From a checkpoint of a small mixture-of-experts model trained on Wikipedia.
Size: 9 layers, width 128, vocabulary 2048.
Experts: 48 experts in each of 9 layers, 128 SwiGLU neurons an expert, 1 pick a token, a softmax router, a shared expert of 128 neurons.
Training: a variant of Adam for the experts, 509M tokens.
Below are experts of layer 6 (counted from 0) of a mixture-of-experts language model. Rows are named router (the router's row for the expert) and show model dimensions 0-127. Each number is 128 + 32 x the weight over its row's rms, rounded and kept within 0 to 255.
After each expert's rows: "comes before" lists some tokens at least twice as common just after its tokens as in all text; "comes after" lists some tokens at least twice as common just before its tokens as in all text. This comes from a sample of Wikipedia text that the model never trained on. Tokens count by the router's weight.

# expert 44
router [141 124 125  66  98 173 117 126 137 100 164 133 124 138 144  60 146 160  62 158 123 181 127 111 101 162 113 128 130 154  63  99 157 146 155 133 113 171  91  55 126 140  99 153 126 133  80 169 160 170 172 122 164 153 141 173 176 196 121  80 105  91 142 141 189  92 129  71 195 161  84 153  97 130 139 106 139 150 108 140  65 159 119 109 177 141 154 154 135 150 139 176 115  95 124  96 140 177  88 150 146 121 125 217 124 156  89 108 162 150 171 184 114 107 104 141 113 141  95 157  95 127 106  95 142 123 127 119]
comes before: " |", "|", "s", ";", "/", ")"
comes after: " |", " 19", " \"", " (", "/", "-"

# expert 47
router [145 146 152 144  60 142 113  90 128 104  80  98  95 109 143 174  81 154 148 142  76 148 115 154  87 105  74 176 116 131 122 106 168 105  87 149 122 142 119 144 131 120 102 159 151 144 176  96  94 151 154 170 130 114 183 140 120 130  98 142  66 111 162  82 130 137 153 181 126 158 199  89  86  98 121 107 174 122 103  70 113  59  77 151  24 143  94 153 143 136 117 142 142  81 128 133 157 154 101 129 163 157 135  83  59  88 140 179 177 137 131  67 139 110 136  96 103 114 112 151 133 144 103  94 169 146 113 115]
comes before: "s", "ed", "ion", "ation", "ing", "ure"
comes after: "c", "ro", " cl", "oc", "p", "re"

# expert 29
router [154 139 169 140 139  77 158  73 111 147 105 143 146  96  69 176 154  94 184  85 100 111  88 136 139 157 140 111 144 117 153  93 110 144 156  79 167  83 185 177  86 102 182  76 133  86 116 115  83 116 149 110  99 124 120 125 127  72  72 180  99 159 115 156 114 180 154 187  67  51 129 122 176  70 168 158 125  81 158 167 120 135  94 140 152  79 109  90 146 113 109  97 121 111 151 152 158  63 174  93  59 110 132 106 131 127 120 125 111 154 131 116 142 121 156 105 149 126 163 141 114 105 160 158 115 134 137 151]
comes before: "\n", " The", " In", " He", " It", "=="
comes after: " =", "\n", "s", "\"", "ography", "History"

# expert 7
router [156 129 167 109 117  81  51 178 111 163 122 153 189 101 128  94 144 130 142 149 101 135 116 186 123  74 144  69 171 155 106  95  70 134 111 143 125 188  90 136 164 159 134  64 115 127 105  88 118  79 100 128 139 130  84 101 122 123 177 116 107 115 184 120 103 185 124 177 162 137  71  86 124 166 162 136 135  80 136 124  88 153 140 140 106 112  86 104 112 167 124 110 156 168 127 177 124  65 125 151 103 159 165  69 120 158 102 120 137  85 104  95 180 112 167 135  85 135 149  97 145  68  96 170 113 129 138  78]
comes before: " |", " \"", "==", " T", " ==", " Char"
comes after: "\n", "|", " |", "==", "See", ")"

# expert 14
router [135 160  61 210 113 135 145 128 146 134 169 131 133 161  99 104 129  90 142  76 128 151 104 126  80 171 166 171 184 120  75 178 107 150 158 113 181  75 131 149 119 167 158  54 143 166 169 100 132 169 118 147 105 142 172 167 145 138 146 141 159 121 138  51  64 130 124 130 111 135 103 123 121 146 103 166 143 142 110 150 137 135 155 120 118 124 110  87 177 176 178 189 170 181 131 150 135  86 103  91 129 179 119 130 165 139 131 103  70 138  69 137 108 139 115 171 126 109 119  78 177 139 183  91  88 132 107 124]
comes before: "ed", " by", " to", " in", " as", " on"
comes after: " was", " is", " were", " be", " are", " been"

# expert 36
router [144 134 119  74 102 164 116 125 138  97 151 119 113 135 152  65 159 162  62 147 125 190 131 118  97 160 101 129 126 153  67 103 155 134 140 133 129 174  83  51 130 140 100 159 118 137  76 167 160 170 173 131 176 148 151 165 179 197 136  88 105 105 125 132 190 107 124  65 186 164  85 154  90 133 136  94 132 160 111 133  63 160 110 126 170 144 160 166 134 159 135 158 109 102 118  97 133 158  75 150 145 120 144 214 115 159  73  98 162 142 170 174 110  97  96 127 119 147 100 142  91 124  98  89 146 133 134 120]
comes before: " ", "\n", " 0", " 1", "-", " 2"
comes after: ")", " 0", "\n", " on", " 1", " 2"

# expert 32
router [113 120 155 168 109 115 184  87 154 115 120 123 124 136 150 168  91 120 130 161 177  94 148 162 172 156 150  75 197  94 148 106 113  86 160 120 150 155 150 147  80 145 194 143 129  77  88  67 190 108  70  93  71 104  94  74  93 154 176 160 176 150 104 110 109 125 129 143 114 117 154 135 194 161 168  99  92 109 101  68 171 111 115 104  95 141 149 131 124 190 141  85 122 120  92 175 110 133 129 149 117 192  84  91 121 135 194 119  92 120 103  79 165 142 135 117 144 140 135 121 145 130 151 166  96 139 166 131]
comes before: ":", "=", "-", " O", " P", " Born"
comes after: "\n", "-", "•", " P", "Personal", " We"

# expert 21
router [137 128 121  75 101 165 121 141 145  86 156 127 125 134 151  69 144 159  63 142 130 189 144 118  90 152 101 124 127 163  65 105 152 144 144 127 111 180  75  63 126 133 103 154 113 144  75 164 145 173 172 130 177 157 145 164 184 197 118  80 113 105 138 141 183  95 122  65 197 160  87 158  97 123 136 110 133 154 109 141  63 165 115 117 169 147 157 161 139 138 135 160 109 106 112  96 146 181  81 141 148 112 130 210 128 165  84 101 164 145 168 185 112  91 109 142 111 142 105 147  98 128  97  87 143 126 131 115]
comes before: " |", ".", "%", "1", "|", "2"
comes after: " |", ".", "–", " 19", ",", " +"

# expert 34
router [140 163 150 161 109 175  74  99  64  87  86 115  82  77 142 162 104 122 126  93 146  75 126 144 151  96 112 172 129  55 120 140 157 108  94 154 142 172 127  93  70  91 125 126 129 175  93 103 116 139  74 162 124 121 160 106 172 102 111  95  83 141  97 212 122 163 156 116 160 175  85 160  94 168 119 142 132  84 132  94 124 167 105 144 141  71 148 145 164 157 161 100  93 160 113  75 158 111  98 131 128 106 148 190 139 170 139 110 155 116 170 158  99 107 127 133 135 159 111 123 170 112  89 190 127 183  81 133]
comes before: " |", "–", "'", "–1", "–0", "–2"
comes after: " |", " ", "|", ";", ")", " /"

# expert 46
router [105  68  87 168 116 146 129 110 105 162 139 131  97  92  94 176  52 129 117  79  72 107 112 137 189  58 157 107  97  96  76 154  95 138  99 153  97 124 119 100 117 121  90 114 168 136 196 108 109 124 117 133 128 119 152  60 128 114 125 144 190  91 100 123 122 164 143 150 157 138 132  67 149  68 145 112  88 133  97 125 163 176 137 130 135 106 184  87 117  64  94 112 143 162  72  79  78 158 175 134  95 168 115  77 135 115 143 127 113  81  78 110 158 157 104 148  86  99 129 128 120 132 141 122 163 140 177 160]
comes before: "s", "e", "com", "ro", "day", "act"
comes after: " the", " a", " and", " his", " of", " an"

# expert 18
router [138 124 119  57 109 168 110 134 130 101 151 131 119 134 148  65 151 163  66 155 116 181 132 117  96 152 107 118 123 168  67 104 151 148 154 136 104 176  79  52 136 140  96 157 122 138  74 162 157 178 172 125 176 153 136 167 179 198 129  85 109  94 130 141 185  94 130  80 185 170  90 154  93 135 145 100 131 159 110 136  68 150 112 116 175 152 150 169 136 148 139 172 110  97 119 102 132 172  97 150 154 120 128 212 123 152  75 115 165 152 169 180 107  99 106 130 117 141  99 157  98 126 101  88 140 124 131 112]
comes before: " the", " a", "\"", " S", " E", " C"
comes after: "s", "ed", "ation", " of", "ing", "d"

# expert 23
router [141 128 119  69 106 165 114 134 135  97 157 130 125 135 149  63 157 160  64 154 121 190 133 119  91 161 102 129 124 160  65 101 155 151 148 134 117 176  88  60 137 139 100 159 119 138  83 169 153 173 175 122 176 154 148 170 177 197 126  85 104 101 135 144 187  95 124  78 192 166  91 157  88 131 137 102 135 161 111 138  70 159 112 112 178 148 156 164 132 140 141 168 111  94 114  99 143 172  85 147 152 116 129 211 124 153  77 109 163 150 169 185 112  93 107 126 117 137 101 157  94 128 107  88 138 125 130 114]
comes before: "\n", "|", ",", " 0", " –", " 1"
comes after: " |", ".", " 19", " 18", "%", "–0"

# expert 22
router [106 125 151 124 163  75 119 143 102 116  92 113 168 163  86 163 145  96 140 174 159 100 128 126 180 157 167 121 142 121 160 156 134  46 139  93 104 108 160 200 119 179 118  93  75  91 217 135 101  67 102 175  95 144 104 149 186 116  80 111 190 168  61 130 141 131 117 120 108 120 115 104 120 120 137 122  98 158 127  83 101 158 152 149 137 164 132  79 121 152 110 130 114 143 139  94 174 116 120  88  85 162 146 148  82  90 169 120  88 102  90  88 149 168 120 168  94  97 152  77 132 162 179 139 166 123 157 132]
comes before: " ", " first", " re", "cc", " f", " new"
comes after: "'", ".", " with", " as", ",", " and"

# expert 10
router [ 90 157 111 177 136 122 102 165 108  96 156 149  80 143 133 141 181 131 201 132 143 136 100  94 204 100 123 152 131 154 142 129 141 135 167  95 133  98 164 106 107 129 137 115 139 152 139 123 140 171  23 139 105 146  60 207 165  86 112 142 178 160  82 117  99 181  88 122  82 180 153 128 184 182 184 112 122 145 129 112 144  64 146 141 139  74 105  99 128 140 142 106 151 169 165 148 138  83  81  95  78 152 155  86 166 114 105 154  94 119 112 115 143 103 105 132 154 151 186 154 118 129 121 111 149 135  99 126]
comes before: " a", " ", " re", " was", " also", " an"
comes after: "\n", " It", ",", " He", " he", ")"

# expert 8
router [135 116 121  64 104 181 114 130 131  98 150 138 116 129 148  62 154 157  67 161 112 185 132 110 100 154 111 124 134 150  67 103 154 153 157 116 115 175  87  59 129 136 106 166 109 133  77 158 155 175 177 125 175 156 128 174 170 191 126  77 111 103 134 144 182 100 119  71 197 172  89 151 101 127 141 102 124 148 105 132  66 154 114 114 178 153 162 162 135 154 136 163 109 102 115  95 136 172  78 153 149 115 121 206 123 159  83 117 164 161 169 186 111  95 104 128 111 131 120 152  89 119 101  89 150 118 134 123]
comes before: "\n", "-", "S", "20", "I", "A"
comes after: ".", " (", "\"", ")", "==", ")."

# expert 16
router [151 118 143 125  79 138 154 106 137  94 115 163 127 131 113 112  77 178 174 114 165  67 128 184  85 110 107 170 150 103 116 175 115  74 118 125 159 179  94 172 115 140 183 159 127  73 110  86  94  96 156 110 136 114  67  82 134 147 165  92 114 105  59  94 134 179 120 126 149 119 141 121 171 183 106 156  99  76 126  69 144 167 133 157  83 108 125 157 124 164  48  98 106 122  89 170 142 181 110 161 141 114 106  80 137 131 122  67 136 112 124 125 156 114 103 184 153 153 150 164 132  71  94 159 101 110 125 151]
comes before: ")", "°", "\n", "″", " (", "′"
comes after: " (", ":", "′", " /", "°", "″"

# expert 17
router [ 76 133  90 135 196 149 124  92 146 123 140 155 148 120 103 183 137  82 117  83 145 118 123  73 169  86 156 113 155 134 191 157 129 131 157 122 128  83 113 128 156  98 185 108 114 167 107 150 116  97 113 169 120 165 107 149 172 101  82 119 148 125  51 112  58 127 132 114  93 130 109 127 157 158 130 122 177 144 149 164 151  95 179 199 127 109  63 144 167 142 117 113 154 126 175 134 140 109 178  80 138 177 122 128 145 128 120 180  85 116  87 112 104 181 106 104  75 153 160  68 123 125 169 135 169  71  81 162]
comes before: " the", " be", " a", " ", " his", " re"
comes after: "ed", "s", "ing", ",", " due", "ted"

# expert 41
router [167  81 107 107 120 101  31  87 114  67 188 148 126 146  81 141  95 167 119 105 132 179 135 157 103 104  72 157  90 159 102 116 142  70 128 166 107  87 105 128 141 129 121 136 166 118 115 130  75 168  78 115 159 130 116 115  88  83 154 132 110 126 123 113 156 106 179 134 134  56 150 119 153 107  94  92 146 145  92  41  86  74 105 156 129 173  76 135  91  95 141 109 137 123 161 149 118  66 165 123 163 130 107 113 131 176 174 131 110  97 106 186 128 143 141 127 134 131 123  89 145  83  96  95 118 175 135 181]
comes before: "s", "d", "ic", "tra", "st", "ry"
comes after: " Com", " in", " M", " In", " Cor", " Con"

# expert 37
router [135 142 137  93  91 181 128 131 141  81 150 122 132 126 131  71 134 148  75 128 133 189 137 133 103 143 102 115 142 148  75 126 165 143 148 118 102 189  85  58 115 130  97 164  99 138  65 153 164 163 167 139 172 146 143 148 189 204 116  65 101  99 136 135 179  87 128  84 199 166 106 180 100 125 160  97 123 153 123 149  60 142 109 116 164 149 161 163 155 126 147 156 117  97 111  93 134 165  77 157 118 128 134 202 120 164  76 115 176 139 167 184 100 115 114 154  97 130 115 158  97 116  98  95 151 126 150 116]
comes before: " |", ".", "00", ":", "1", "/"
comes after: ".", "-", " |", ",", "/", " 3"